config.yaml
num_hidden_layers: 11
hidden_size: 320
n_experts: 64
experts_per_token: 2
d_expert: 96
d_shared_expert: 256
hidden_act: "squared_relu"
moe_layers: [0, 1, 2, 3, 4, 5, 6, 7, 8, 9, 10]
router_score: "softmax"
normalize_top_k: true
routed_scale: 1.0
balance_loss: 0.0155
balance_bias: false
router_z_loss: 0.001
init_std_router: 0.0268
lr_router: 0.000915
num_attention_heads: 5
num_key_value_heads: 5
head_dim: 64
vocab_size: 19604
norm: "layernorm"
norm_place: "pre"
norm_eps: 1e-05
positions: "learned"
qk_norm: false
attn_scale: 0.125
tie_word_embeddings: false
parallel_block: false
init: "uniform"
init_std_qkv: 0.0329
init_std_o: 0.0329
init_std_up: 0.0329
init_std_down: 0.0
optimizer: "muon_variant"
learning_rate: 0.0072
lr_mult_down: 0.7
beta1: 0.95
lr_head: 0.00408
max_grad_norm: 2.0
warmup_steps: 200
schedule: "wsd"
decay_fraction: 0.804
decay_shape: "linear"
final_lr_fraction: 0.0
batch_tokens: [65536, 131072]
max_seq_len: 512
doc_mask: true
train_tokens: 486500000
max_steps: 4982
dataset: "wikipedia_en"
Below are experts of layer 5 (counted from 0) of a mixture-of-experts language model. Rows are named router (the router's row for the expert), up (a neuron's input weights, with its number), down (a neuron's output weights, with its number) and show model dimensions 32-63. Each number is 500 + 40 x the weight over its row's rms, rounded and kept within 0 to 999. Numbers have three digits each.
After each expert's rows: a language model's description of what the expert responds to; "comes after" lists some tokens at least twice as common just before its tokens as in all text. This comes from a sample of Wikipedia text that the model never trained on. Tokens count by the router's weight.

# expert 46
router:542585506426454451512524475482482523494510518458499472548492531455546510491544506430462521497456
up0:520551539478452467528467468524491488513535506512510490485555510530490501446516559551476496499488
down0:593507476528582532501609492451440462523522497415471509528525485597501565516499499536530558457453
up1:484482486465488499467540457457544504507515444521555473540556505570499505517478460465504495454500
down1:549527536504500523452476483541487565525450499501491513529547453516508444534515439531489509508499
up2:552536453546510431505513488524500463485532402542490391490472544499518503488626545457500578551510
down2:466572455462421501547487492486495526510527516505474556560539512517528487500479471532457474466568
up3:542563440461529497500519447515510511480565549466520449523467455537528474494484483480511538530465
down3:534448456509516525479499487492454541516402438529416459532535543558444473550416522530497540457470
up4:423504536441422504517553506484600507430522525558511477500506565459421473537483457482504547571452
down4:442461502489520458515528532576552389525567465478489512488491538476582507448533474481487549586434
up5:404504489503514525511486521491474504444498396529452482495408513472489620428479481517520468516456
down5:539536492544494531525489502608525516517445499491504571518564498509540529544490518423408502483459
up6:458492495506502486506567488504535504477461542489557465480489541410476547492449442430431518551508
down6:374485536565600537479512462528548431517450397471488505444514470541523498499582543602556455552528
up7:474575455453525549532548457513460435511494475516423367567590401436488462495566532478490571507523
down7:537487474510495400536491477530402475428432520508593503391500477489405501527511492505436554462491
up8:543524476532483562509515482480537509424443578494506495536486495476498482465536503491453526443420
down8:486427488498532501550522549514485496492495450458528480522450470533578496472534465464429487522521
up9:561565474558516490539479494533481519503524454512487498527526531452459512538478519460492553466449
down9:449490486523494485426408498479535452430465539545521520505497491499523448445526462557459461460422
up10:612502604441439494442486456506492513542502511497564564575498451521466460522498487477575455500513
down10:559504483459596511498472554524458485495519446562497446514520541533542428401445478547457508551546
up11:557532521481543471551537474578593552540550532480493541498450480391558476467474528518442523490400
down11:427496530485514518473533481456495450473488515614486466504491582484492541475490509438530513522554
up12:571481464487411402541575536550573480484436545462465555462477517411526539503503538554538586542495
down12:479503483579509502433447535539499466465565434508531487531473514488472497509509485531507509474505
It responds to: Capitalized words within names of organizations, programs and teams, such as Royal, Scientific, Creative, Under or U in U-19.
comes after: "the ", "of ", " ", "(", "a ", "s "

# expert 27
router:502592521497478434521489440522476485488564489456520509527496446468551519468587515477442486540468
up0:467441444470497480524460464592526497401575461448525561514393477501559522509428476485483549487484
down0:457544469406502463493516513569433427543531504490520498510531541527584544451519458558453508470452
up1:518455536525454476494487456471507496509497453465516510547565461498493464506501504474479502522518
down1:546484519460497427486492496536522557452492485455454497451509501451521486414536562503470532525481
up2:505535456529509498538493446550503520560500509495414422455474512546534464477411482451431546503521
down2:544464442505448520483527470527512572496426545512550454551481526501487455444464447461518422546471
up3:514486475499503487573509442538487513552554501510506495462511485522563498434514438480524437508453
down3:500484499526535572481491552483514506503555532553453544535483526465422487559500490470513547419461
up4:510505569479523529484492514486490508487527484537493471546481586524559490481488579507522528490522
down4:461566558439518535520455538478379581501565494427500566480527563499480435471542392439485472479452
up5:490521572506574497508477504555544517430468513508479438508503516390486563496458545454509437547533
down5:487466518431439505418566466523527495483500356497439468520459529557454449471491411488573538553475
up6:487492486451513491531491474490570572533505510455484500486520510421591479534423497530464512521522
down6:460548455543498501500542517463527498494437544530457522528483555511531585434501480483509510487498
up7:481536470535530483532514463502452500467567470487516504539526499602494531459506482521526501532495
down7:540458577424555525533486417494482531552491483449457544498530446535467470544481459471439529490543
up8:489521505452532478502526513473539540495572509495526506509454473501484542444466522426543493511470
down8:497484483474484440562565474542523538494421522469455486577595530490466502516495513581466494524484
up9:500467546401446464534504448495442451504555519499452533526478513505515539500418514507575498547463
down9:440526457434583430521456523535482528456567529477515466450435507514448510536449540577507484513441
up10:510419563499522442491504494414492521478537531493528515524468578464532482521531497509546544462449
down10:468512458526454570500460534569502494489497474485480597523585539514499512436524500496503445545521
up11:459538512437511544530527492480556467447553508493455484434400524469517568472440496485498532535458
down11:468588496550503491505558485535522555514490538468503553571451459518526530463445415525518560464486
up12:521483520575461454427503504530480493495538429497407482557501497445544594537520542503447455504398
down12:510513552468560476479535428475539425505530485445482531442435569564475495510401485502533555485557
It responds to: The word the (sometimes a or small numbers) after prepositions or verbs, before nouns like first, same, United, following.
comes after: "of ", "in ", "to ", "for ", "at ", "on "

# expert 40
router:549551518447485492505459433483494489460533525455500503570497487463549537452451510471419530530469
up0:443483533454498506558505472599494545532473478429566531522505507449453459478558497531467484495508
down0:469481501487515467529474497520457546513564451485498508481475482450494497546572537492553568567445
up1:461531472466497421472508479487438525419507484486451443509520541472578520507494530488538579484505
down1:495523548431422481549526524520457503567483432540541486599557475519563531570557498493478500428546
up2:501583498542455458478439473486501538531512480558548519511497573508491545479497530509477556521467
down2:517528521461491536492529573468471477525484512490511467537509444520536525585549480526523455509559
up3:446544481425424505496533458475419494521490528522473468532422478439461601506488455510471488562519
down3:481504475536521525516480459496441412396506450496487534516593432541552513545519424531545494556556
up4:485538490473443539522498450547581440494602453462504527548445406467590527474521440466509512462507
down4:467453451442460460536499520412564532512485538476523492444510501468468478530424528548468556453443
up5:501534525510534472520456529564454535563454521433517489537478501532522576527440521461462497547456
down5:511519512475458447452513524554454579499584600521430509504479534464454527497465462563519520548485
up6:485514564464529452523574468524457508510438471522541467585490511477447524485526446531484505536483
down6:551508439524462473426485537514534468541536464521460415527567515528522474575516501496426400470530
up7:514577563521557502595492504540445479510545501531602487520483482489489525416512521426504464509502
down7:419507460524510486436450560505627493471449555467511513545527476435493484486477523452499482504527
up8:504526494480476466558476474476517441490509461509577470524460487533460513419535527431520544466453
down8:455482463542539515511536530549536475545564483489541510441511444464594557531469501488514529458541
up9:473587527503460466528512472492470503492575562452531429461578474510510568544451530486500469529474
down9:528421506510500509570528445450520523498461506525459569497492556524484394483536456500443540499499
up10:465509536508491450563479509409480496478504513545464533475484554495586516512529546437487518497554
down10:496499484508534506438427511535468456504517540472446535503536486487508483505508495433505564466541
up11:521469506392469534547527435486545504532514564407471553494407508496450510470445457554511551476457
down11:481516523470482609514530536506485480538469507494457540485475473456480495505514581501532426483498
up12:472535566531429489528511414526525524450489509508500544457441530463499552549471526475510556532485
down12:488407480459492486451424583428443565471479464508504530432465553485418465519507516494531476516581
It responds to: Out after carry or turn, empty table cells, the, District, sq and other filler in tables and statistics.
comes after: "| ", "of ", "to ", "with ", "; ", "for "

# expert 13
router:524556488455477455475501455490526549516501495506486491609479458483540538446524584496483517523442
up0:556524534540492533495494426535453593514444460490583475437461555444502481492449452565488473467522
down0:432538512479564544507537542458528433538519434462497531476479453527497500502558512460441433553543
up1:541445467489456480502454534490479549470403508439462538405484530517584498577519513556508496477472
down1:533552498575490528510489481500506469549426548487495498578490538484456518481466548516511473530514
up2:454598495499504604416532471481544532516523525385427517417537523523427507433508548532477555469550
down2:532500554405522470526542529545437478426572494572412476519478522493444429476472472476500518533384
up3:483552579476520479557557505525479409503470527420586510432527527448423523503544512575462490478532
down3:471490523515469496538499504451470474607524547480465440507504460511515488463459592492500494509422
up4:519498579498482516525515499470481523503447529447503530532455505417579490453503560515525426449575
down4:452541467456534466504521500538445556482459548592545499499459511495439501561615466486494557459546
up5:499591491560547492569487407503486538576483467504430477462518476453427474529472461500558473502461
down5:515477501586512531500492531462502522483468482522501549505544461515486481527460558534483495528543
up6:544487510543467568477502537536550472499476483498501563511547464491517476494454440437533504494569
down6:477461432579473498514512426518450492532471451526440508465480543496437528565521510540543511489465
up7:498423511486506539459509494622512557468567459467545555409468512416542451445491467444506488494486
down7:528394531556468468487444444614452461464483496460484527522483513459532507485516436476452460519478
up8:511489482521507427527542545527462500549442569460517550490454502432575558511485509509486437432463
down8:451531486567576519510516490465486482455531422496480545458541494472463489512475475503440509531543
up9:486547479600514555476455513462520504500545506594486500531489579536431536491461532512546516474543
down9:476509453516503508516558484503564379515529502455477438467495504498558524503447540511516530508488
up10:495474508443493474498549481436462520506454533516520545481523457507495522558543456503528503424485
down10:427510548551441558444527422544530578454528499519490487556548549485472498535463569498475541453506
up11:524488481507555546490510457488522513506482505532484542419391520547476598519547526559491501499512
down11:445471419404475468488518530493483449449482419480558476529531505471555458477496534505544488566541
up12:524496537547492465523526500598556553475523468501549566480501506483472562510460451501496553530495
down12:544556544506447554474513446444479422512498472548487489436484500442462510469526517542533512503438
It responds to: Pipe characters separating cells in Wikipedia tables, typically after a name, score or number in sports or results tables.
comes after: "\n", " ", ") ", "1 ", "3 ", "2 "

# expert 0
router:474560525466495526428453463470505529464584502475538526521423415464529518527485555489429499492425
up0:444529480492487541523537405493513428526521577514525531524430486478516475489518431429450554483431
down0:562519509489524450507470532517466447450464459461511473532485554556501512447556526528585403483563
up1:435460560495471480445553516476510510457521499504551501525466477532410519505481440478432508487460
down1:447530504549510494479492473475494424533498426487515541480485488494481492546531538402500434583468
up2:461449469477511405458490521540536575495524508479486489439483450506595526504493479513498473500525
down2:491485493429478515535519458447537616495492515509463502537571602496494516560511466493478485492530
up3:496535503471454576497456554509472533471555519473468460462412565521447466528536529530527508463482
down3:531546536533505565483575468535476482480462454496427391449509498542498536526447461539467492497495
up4:484540539481506493496471584431536480586443512514568532598537481554479468526448522508501449545475
down4:508502567488436517461477526465502512392552447585506456454522474445502499546511532523442553473465
up5:496536499495484417491509441550543518482525476403522535465503557496581490468473598542544479556483
down5:517477509463512528510548524519546544583500530490532467449452482515536482477559480456442524516498
up6:498508489466588418542465505444405480504558493504554591567468450487511555553484463527493540413490
down6:420500483496554373472546450513501547465499563484515523506514459483567482460480582554535458488526
up7:475492507485501548507588450477517486516494443557484528515453479474491453579546579489554496446531
down7:562510429565500528472533567518526572597526471466491447493474465468487408488511529505483469575568
up8:534505563496477521488548492477436503495531492496475507486510535503450526472530534509577489507515
down8:529518509484511524531470509479514489412502513470481465432467547556545544504491489545470529465525
up9:467524435384445533546550438491473538584493508541501563575416453490536484484561491503541464475474
down9:502509521477502566515498450434402451559528535396494582527474501480496437478589512522490581464485
up10:468523498497392536462537537497495526451510563567545443535590490536475476475538498470503462499509
down10:494501533486507528454547517464474470555507451465416495490519501541445470538512477513553504559491
up11:466527516471491589498485487426507472505486565493462497481493501517470434530456499477534532455445
down11:492455489507570515479517453472531418463546485477493449510514500580445513454531467502433534486496
up12:420429479515453446465547526399451537461493577493447536549535553483511484445562530524447467532435
down12:468462487492558487549496511489533407484500493507449416524517499509510521503390482465485568502517
It responds to: Single digit tokens finishing years, scores and table cells, such as 196-2, 193-0, 2–3, and chains of stats.
comes after: "201", "200", "| ", "202", "199", "198"

# expert 49
router:492560506458437442464464418471447490439539520506452478542511537471511516480571494450486544505492
up0:523520584475502426500480444477525475481558558495532458469508476460476487533501452438490553499457
down0:466458531542414532610495499446526434456523531456502532529520483435487482453519444519405519444453
up1:469494520485445499585515478527574538434511523494558496467464501451453554463499380488490505582478
down1:461442471482501578527505499456439449523508431529542602488478432409478479515490477459495478459448
up2:437595556360445498506492556470509445494550546481497538523476518504425495483480494480497536542436
down2:526519476451439508487493479471432501449547549433507470473521432453506459480564482537530517493520
up3:432490545493446477474469456503491512515498512455514405472442517408558542463525531471532562509466
down3:508528456503442502546477491504433474418538545525504493517487565477517502540519592469486497436491
up4:431526511474460472453446446510469543537469438535472498562493506459473549507401463595433540465488
down4:573487482504448430449528461509536486548509506538416516434527518467504500492533412547413531480501
up5:550511472469474499421514434532565522500595510571494477456489523488450567494540520460476539544523
down5:527431425484535507468513455531536437498474510533505498450451477501513557512445476454543460522500
up6:569533560434565547529504489467475471365539435484506504532483515449509476535531478429474508569454
down6:455500465499515558535443509475490490489511486534494438484459463493573526514520500386488481489540
up7:496502504536478450487422459487507403507523506462425456499504454481537484575475492461553521569476
down7:507528484554516422503517519498569533430539471539471490461463457509489463467515497498466495497510
up8:417543445507514510506497496527494509467577468492558460533409505469491598484500538476455506568503
down8:525545555508508530523565498508485528521597425515559535482526443549497470520524440515452488447516
up9:427512487515480479515590459469468508466560468539418459538560618459464516478548527528534531512491
down9:493464535595504487526474470476493480518508467519568544490482489465577475566536473508520508419449
up10:479516599532420478459542472448485508496544587473472563495464483531459453480465441449540518524521
down10:515498468460512513481506633472476475555511486470541493467521527593538571483445551513458497547522
up11:490514504492488451478510556517446525409560503511454500550433547435539528543544434512496456527558
down11:533486478461533521538496566497532480509521427504459535507564430488530518515462536514513546455429
up12:516535483550468488533518483504485505489621565440492490550524530602551517478506493435531488513414
down12:472477501502498437418473517491509492518515502440541468472490462471531506475533445457484495484522
It responds to: Digits inside statistics tables such as 45, 44, .451, plus short capitalized first pieces of names like Er, En, Br, Ful.
comes after: "| ", "0 ", " ", ". ", "1 ", "\""

# expert 47
router:552575539468488475480535462491455505476548472454516493519485514456499542473446533426435499538430
up0:478520459501522486534453540581506495492522545462525461417493451408488500531457527475460538517511
down0:405550567513576576505549439456577487481505545479427547449499520495506417489379536496507501509488
up1:499440499475459508539454460594574474528502471508438569415493475517517513453460503436500495514437
down1:477483453505449520458598494469433484459516549389510470476432493484489533454484572480454460523552
up2:513491472531494483493525458462471516497461495546540499495511493519540547512495475528479557526477
down2:468489485488433484548564507542552491564537405478527426489532529508532461504469552533436485500443
up3:442496549492542517510465495493465550516495530493552414500439449444562462442480547483544516538435
down3:521439518499490522509454471614381442494458536438560523545480469575439464483492557546487520457458
up4:557454532481453465527568538537537437513464493485499500498443420442507539470522546469500578449524
down4:499460533528544481539555531504479494480534491501462545475538561562498417490502464512564427452451
up5:441578454475507525490490513475509532501486555461478470558529598475562543515528595533479554489484
down5:510494550498486435509440405451509541450540486520511476456533557556520503464513495561444433482489
up6:508500586485569508444590473543537526505527541528488482535564495531494504516500480493464508491456
down6:546504522485470430528445530494541548537451504526504479466443444521617513525485523435494483486511
up7:499498543490546444509532437481462473527479549455507472494472492479516479505399444518506532520533
down7:561476417424571509528454517641504510495449535519526462496503540424558479503455507511466437564518
up8:466492529457567517485485426564511481509578482442415514497404563471498511473497485491514496445456
down8:488589462473448528546455580496471486465451474491423592606534498499559524493465506525479496503536
up9:497559499478515548549482463473511437557490586467574456515420463442532543461506543483481500519462
down9:542494490521492486491529495504498472509431468519529532510509472525512420497443494471527572505459
up10:512533513461388503554470486555481514506562430489483445495516475529498551467411499489503527628440
down10:515509512502521472493532538489500475501522529480513493485543466505553500538543587540541482523449
up11:581557516479584520530414507516481408599540439487491462517499530492439486502594496515549542565487
down11:462467485529455437419469494507468585478523516588538524445486560460502542464516482451563494473494
up12:606498502512464544445531511497556560458548447492544441448562520534459505491480524454423420532525
down12:552521474495441487518485436540479545459516545484473493522570494472497470513552483506472469466449
It responds to: Final digits of years and small numbers in dates and tables, and words like One, Two, Premier, Senate in names.
comes after: "201", "200", "–", "202", "199", "("

# expert 17
router:477530515434423515518562478510525536438539487540516477606484488522515527490463531477517518494459
up0:503523454433428568485472519515534577508546482494506508506559468563575562532451485467455493460467
down0:432504491551523487434496469488447518449500465493496575533508501513474452445483536579506452541460
up1:519528530459546472535508514484545544528539478513484489483457472580521500518433525489491404462461
down1:565485573451559514457471449448467494568468547507532505448403505544494512538493563462514491478507
up2:517486514521534536529480466497500492465483543503521575510498496498546496449431464484460511486495
down2:486459482518513451529473512511510527506518529482502489503482527507511554501504574433508530502450
up3:454523528529563466504463439460479508534435517487468530480508567483455460518565468569494547488468
down3:508528506435514511444455496454437549463533413553528528463455456478510593493430472480511547482484
up4:506472487576499485439570494566542619481510525549576600507449448536515485500522499561474467526536
down4:511513493531528577437446470535499515528517510479528493545509473508479426491508516515537554480449
up5:518469481458523537488470480543467413481467578556463525483477469539560465478616452485494482481550
down5:531543599496495468442510443456470505462540507452539433593504521499528520463566526530487513519548
up6:459498578485473446466516495499499445511482530485440511495538473539593502596532504473540334557469
down6:482547431531504573512532467559532451526547448553488532476519606471503492473464504508457472484462
up7:475520570542545512492522519534482505489578418551566439520522628519580497458540535570458506570525
down7:507538513497502601436606558519525499477498491539503402484480484509485505526522483527508523508465
up8:521503537539445504550508491511528408431476472506530508433572456513492495484459471472511511522528
down8:527455565538449496437443523514484466549485515508486516502527461465499554500472553465464538501530
up9:492515530524489474460494473546532556452525410575575457521538480510484538487496536450481496496481
down9:496595522485511483463542477527533505508540490444464441546463535488484503506567439513471508507418
up10:560541564434541522508474522427524481470461434542569497449535517469458385539446577487473514477549
down10:465536492552482536533418491495483446447487440503473365477523523537458445548589513505462438542443
up11:573463528485452464488521484518466514465495472516543467513520474550524466418480533586557498512434
down11:474420523536536535509503469534445539445414519463555532491469459528524402495453490520569430503477
up12:494392570501482510469442444573462538468538559501535578489503528518491517444497588413565481475450
down12:539591486556506461462523491503495460432513463523464464530478528515474497524489518562580562382465
It responds to: Articles, possessives and ordinal or superlative adjectives before a noun, such as first, last, another, the, his.
comes after: "the ", "The ", "his ", "'", "s ", "its "

# expert 7
router:499554494439494474492507488558479529491541512497521511543500462476613532499457546483494522507487
up0:521497520408529538551563480473479449497512506483556493492425535453519501537585449508502561524456
down0:561478533535410449498550558505531464521490474448545482396469494507498534526500563531530478537524
up1:520499485502532519461471497468578559541552556465520535498606441484548530405507485454472472484562
down1:556503505516480510456570446515535545521548501537547483476488536475480511500479457551626528461496
up2:494438487598553515488514467521406500551554561472496518496474527451459546448449470471490479539469
down2:524539526458485523445534547464573447516476499550535498505493488526519465523510551540508441474472
up3:484466564507553466501447502468521469446415459441421560513520520433580520565494477470513518498439
down3:528491535562501491511425520467444506529483511575509505509481482471490504495484511607525521469520
up4:518491490537492515475532416549514470479557508497515533549542536497568535475445446473565431554531
down4:560468516457494451391493521495530534528465455489487509503476550522468510502549550500465507494439
up5:479501567532517489486488526499582523479445488606475481531530519535512519572420542524521503490426
down5:439483539507487492568540518471530552514551514527492441526487485496491461478537554527533510544462
up6:562523472535540520505538446535488492490463531535578524536461564497469509490465505518503526506509
down6:431436523561543485478510487464462508495488412522476484582527503453480604548512465454493501493472
up7:468528551497511518464490454471517516488456476442489451489516545476478499522504485504473447495456
down7:445511451462459503477571485435481628478501494542500534546509518565574561522608402462466472531464
up8:567476470547519440462507504504553496457406491446503432518503487497506495465490503457482446476530
down8:489444434489542505509534499375527497510489514512453472524503465494462465496554509517430533517573
up9:474551531497488496568507478495522478509488484454430512512407550426519473508461541493544456505561
down9:499483492465521449478513488463440463516480498457509486548504517581487472522534483486427478502471
up10:524502559433535543441505441575406586524457492482495533541533491522487462480529492464461514470439
down10:524515497518579467491493555465509540499536510570452438487531501507539472537465508499449470555420
up11:495608527519468481525515445427474545528509468435498491477571469507502521498504449484465510431533
down11:494501465456523485414480497575452537512499576447484558582449531576477485535494554472528470542492
up12:501506508453525520483578475466511582503476597476477452494511516505534491456483525577465520520504
down12:523432439541482454484504503522492551502500515507535565499523551493506497512474516438465418440455
It responds to: The words the and The, quotation marks, and possessive apostrophes after names, such as Canada's, "Six, and "the biggest".
comes after: ". ", "\n\n", "of ", ", ", "for ", "Women"

# expert 30
router:510559509477570491489556446465484545501506497510534467545489513490534523481497553489473482539470
up0:495495490429475499528520500514534588440474514502520485531490488486550476521474526441472517545415
down0:549434528465479494453522493520477491562588488449504483480522447570470461460451501549445481499506
up1:544482573514448487559507484535541497605455509495501512589427534487437514536547494478512630512491
down1:436557527438476489488456443446576486433530454492467500508483506506580523459513557553509506502516
up2:460493535540519528470514458541515603531475508476546578474474529513480545544568467469431508492439
down2:530535559550517507440553497525490464541442534514434470442507478495462495494495469537457466561509
up3:495485454471463452498494480505600510523450516441452486538514509444457495499517496512511521490458
down3:525497541475532520503536508446514472542481475437508482466438455508467523503516483498423498486477
up4:489503560500468510486507463572467502460525408551551453466452530440530472456493497528460508582481
down4:483436480465503503502459516500484548496494524431486539541555491495463505521503451465480521500493
up5:529536503483502475462392487511503591488504521537457605448451485440506480509446470472492559561502
down5:492532497473532504575433499525606451484494550509524565489423453515477495513541452527566466451478
up6:455505464490479564468546476500511479504543516496558509471476507496489578542484506470432497545492
down6:454610481582597495422493456563481483415491526565495490485520526517462431563499486468513565556556
up7:514421502500484534509476496482508535541555531482571484554437541559464516450532554565438529519482
down7:528491524475473543471485560611447554454451435434477426467488537492474506553501548537485506451518
up8:563423527563503508512529498479503434508523501490540447503511543433514556532500629461528477495516
down8:493466472510514445527523509511420444477524446513574465472516493454529485457460519490597505518482
up9:507543521513534411538429507469471493479445467508526579559437547508467537535474523565485540520491
down9:465509495527512486592472516550515579488522514501534495461478451484517485464516542516520532492503
up10:519474453484534441490509461487486564541535480548489484471474518491527529439533580516524501483508
down10:464447493535520545501460502503472450561469502466455524497550545497513500485401577493522516452549
up11:518471503493579526437505460527506505519468455472392511483512527474508534572450502489483527485485
down11:438507451488474424530596493540556440437507530535519392474504447461517513527554509535496478440464
up12:498588515456497485509505471456543474472583481506421426525487439433501517486502520505466480520485
down12:529466486568505439469460500531463447475475468499497540522501553497549438462474548469519488524416
It responds to: Possessive and determiner words before a noun phrase, such as its, their, his, her, a, and possessive 's.
comes after: "'", "with ", "on ", "of ", "in ", "as "

# expert 24
router:533553520463456413437509438516473506497502504495499427550489478481576552455519549473438499544479
up0:471452573489469526535548511460560478482451521499523488481517524435442595520522527461503487535527
down0:533584501485454539439491445446582485492539558538485519426436464551483575496433541527522513520456
up1:495485518429498495543519525502541489479518510432535480470384446526490493514450563485419540479555
down1:476544532507509441445550541501505464561525498428486482527538440474491543562415545475596446554484
up2:539513574594475482490465531510532483542506542453532427481512487494439455486561489525486572542433
down2:530497532488520458491500537506568465555518468529474509503448461519464458474518453548493480437522
up3:521514494464496522530494510507477539508479480507501528498516455504491504496499482506514480464476
down3:480487510533477469505542497496535493486527588501509446571482495519467511527492556508470458460534
up4:427551499584499548506491424465484441516552472526515547483490522492439532543514533502465506457488
down4:513478446424497502460521472551471490545513553548510528588476468470498518542494486546563553449536
up5:497521521438522419505499494565568517447413526484543548552519471530485480487414531495443591512487
down5:515484544443455499534493487530515502562470520487508406496483494470550548494515504500436512520528
up6:456432489537545470453505523445468480535480563526521510558525455480526569489434594484527496532519
down6:493533499497519476483536523532514530448449492540511593541583554456414504420499429537476502532465
up7:493472498539501578478512478527499520519504539447470455513476449501507609480579476428448410454485
down7:564476501532494442444528494479500503361571554535476503467474555475487640564509491513546478527465
up8:505535515480536475492463503524505505527485614500562470494495539455541529537598459475566485475524
down8:445574547506464522529508538474468557512525423452458480447508481476484506482515525559561516509577
up9:508475508419552478522486495578471551460529584504598542485490606517486443510477445438484515505484
down9:402568545553558552506526531509527497466488487495437425497432488552521513463519468489509475474563
up10:532437579465560547510526431500468522463530540487463507584502473535505490493435478522461563522449
down10:473495501452512485529501427484548463458486583493509522551546496551500547514492532496454537518530
up11:466516477492523466501460494461537526472494456509453527492457482481469564538502531394512526518454
down11:491483452530493483568493488447521416507516559497503486499549603463552506435494545546501542442495
up12:505548506437425447425451470548467505434467509507530484436460499486483519513498469469561511551557
down12:528537482502561570490409445495487455493487453443566534418473483560523577512568594464406496503484
It responds to: First three digits of years such as 200, 198, 201 after in, born, or month names, plus the after in.
comes after: "in ", "(", "In ", ", ", "–", "of "

# expert 31
router:492567502497448488451517443518495495470552550495545464512488566491525503526517581491464539493446
up0:501460449475399455496526414509467529453519593482541465509504497512548451501510574502505580385493
down0:536486497546555389506514506464509484564480480600466457531409547594524531496492476505468533513522
up1:487515546523501440462428436492525513518522540481516520477451463500513511571499497478473605568471
down1:429515485549464501519533487463546462553583461459453487562459560478475503536464542436539535460503
up2:445543504494489485505469502432449501438503491428477513500534451467474520525515552471552534484510
down2:502431534573538532513480520539507498550469518472501553473483479475502461416480454537509529483504
up3:483496435592463491502498445510407557497499514508620532444416477426526519490470496459511533488459
down3:504522439542583572392464528460489508538491476397504479517476432514432533510536504498510476505579
up4:503495486477476418517429445577514550531434471513508492474507531482507532454469532483484518495459
down4:514522501464445556487495459412503487502533458491500447505554539459544512510468492509475424455550
up5:473528547577471468483537465484521454508564566501495529475486500474460572475493533488427452544471
down5:492495485442590472446557491476431537489455468523491521405453530527568533499584480520534538521561
up6:513520554523512501550569491442422529484533502475465463448547475535539488457520510459522410579514
down6:501484517472447504534565485554506555526436526541565613478554485477534575468518488449474493518501
up7:489503421500585525504501512564428510531497522470507511510461581544498599477513495511499447523468
down7:458485405445496492574455507464527556502496504402470472520520447434558483483563479476482514497495
up8:455470497490454518512573503522539558452543557521537500529443480489441539527505480483438452470467
down8:514492484476441449542466498505474498474484500522531499499560502507473446622445504469535499553481
up9:524494533489482424517517468477529509471466511485565507550473518503557500522482553519465521511569
down9:544443526477464515429477467488461522516466472467518521568506552432537520509503479444512441492416
up10:425517492527478484455514428514511570551537501573498445467478530535476616512462505416530482455432
down10:536528542477495463477525477518493441540478540542490455537485514460490471513510485541451526530453
up11:494455508526379492492524487491468553460462470477479496570583538419474565512544556512484489439486
down11:518465539529491539425470488490473521490484538514524512571471491576475474459526497560530514592460
up12:520459551451514570482458470497521460510410463482559470495529488494494491551459477513587526405543
down12:540502472547414549486522512488495505442494439464494512561472494506547486535439468490456494465461
It responds to: Common nouns after the or his naming works and groups, such as band, album, film, company, song, director, book.
comes after: "the ", "was ", "The ", "his ", "s ", "a "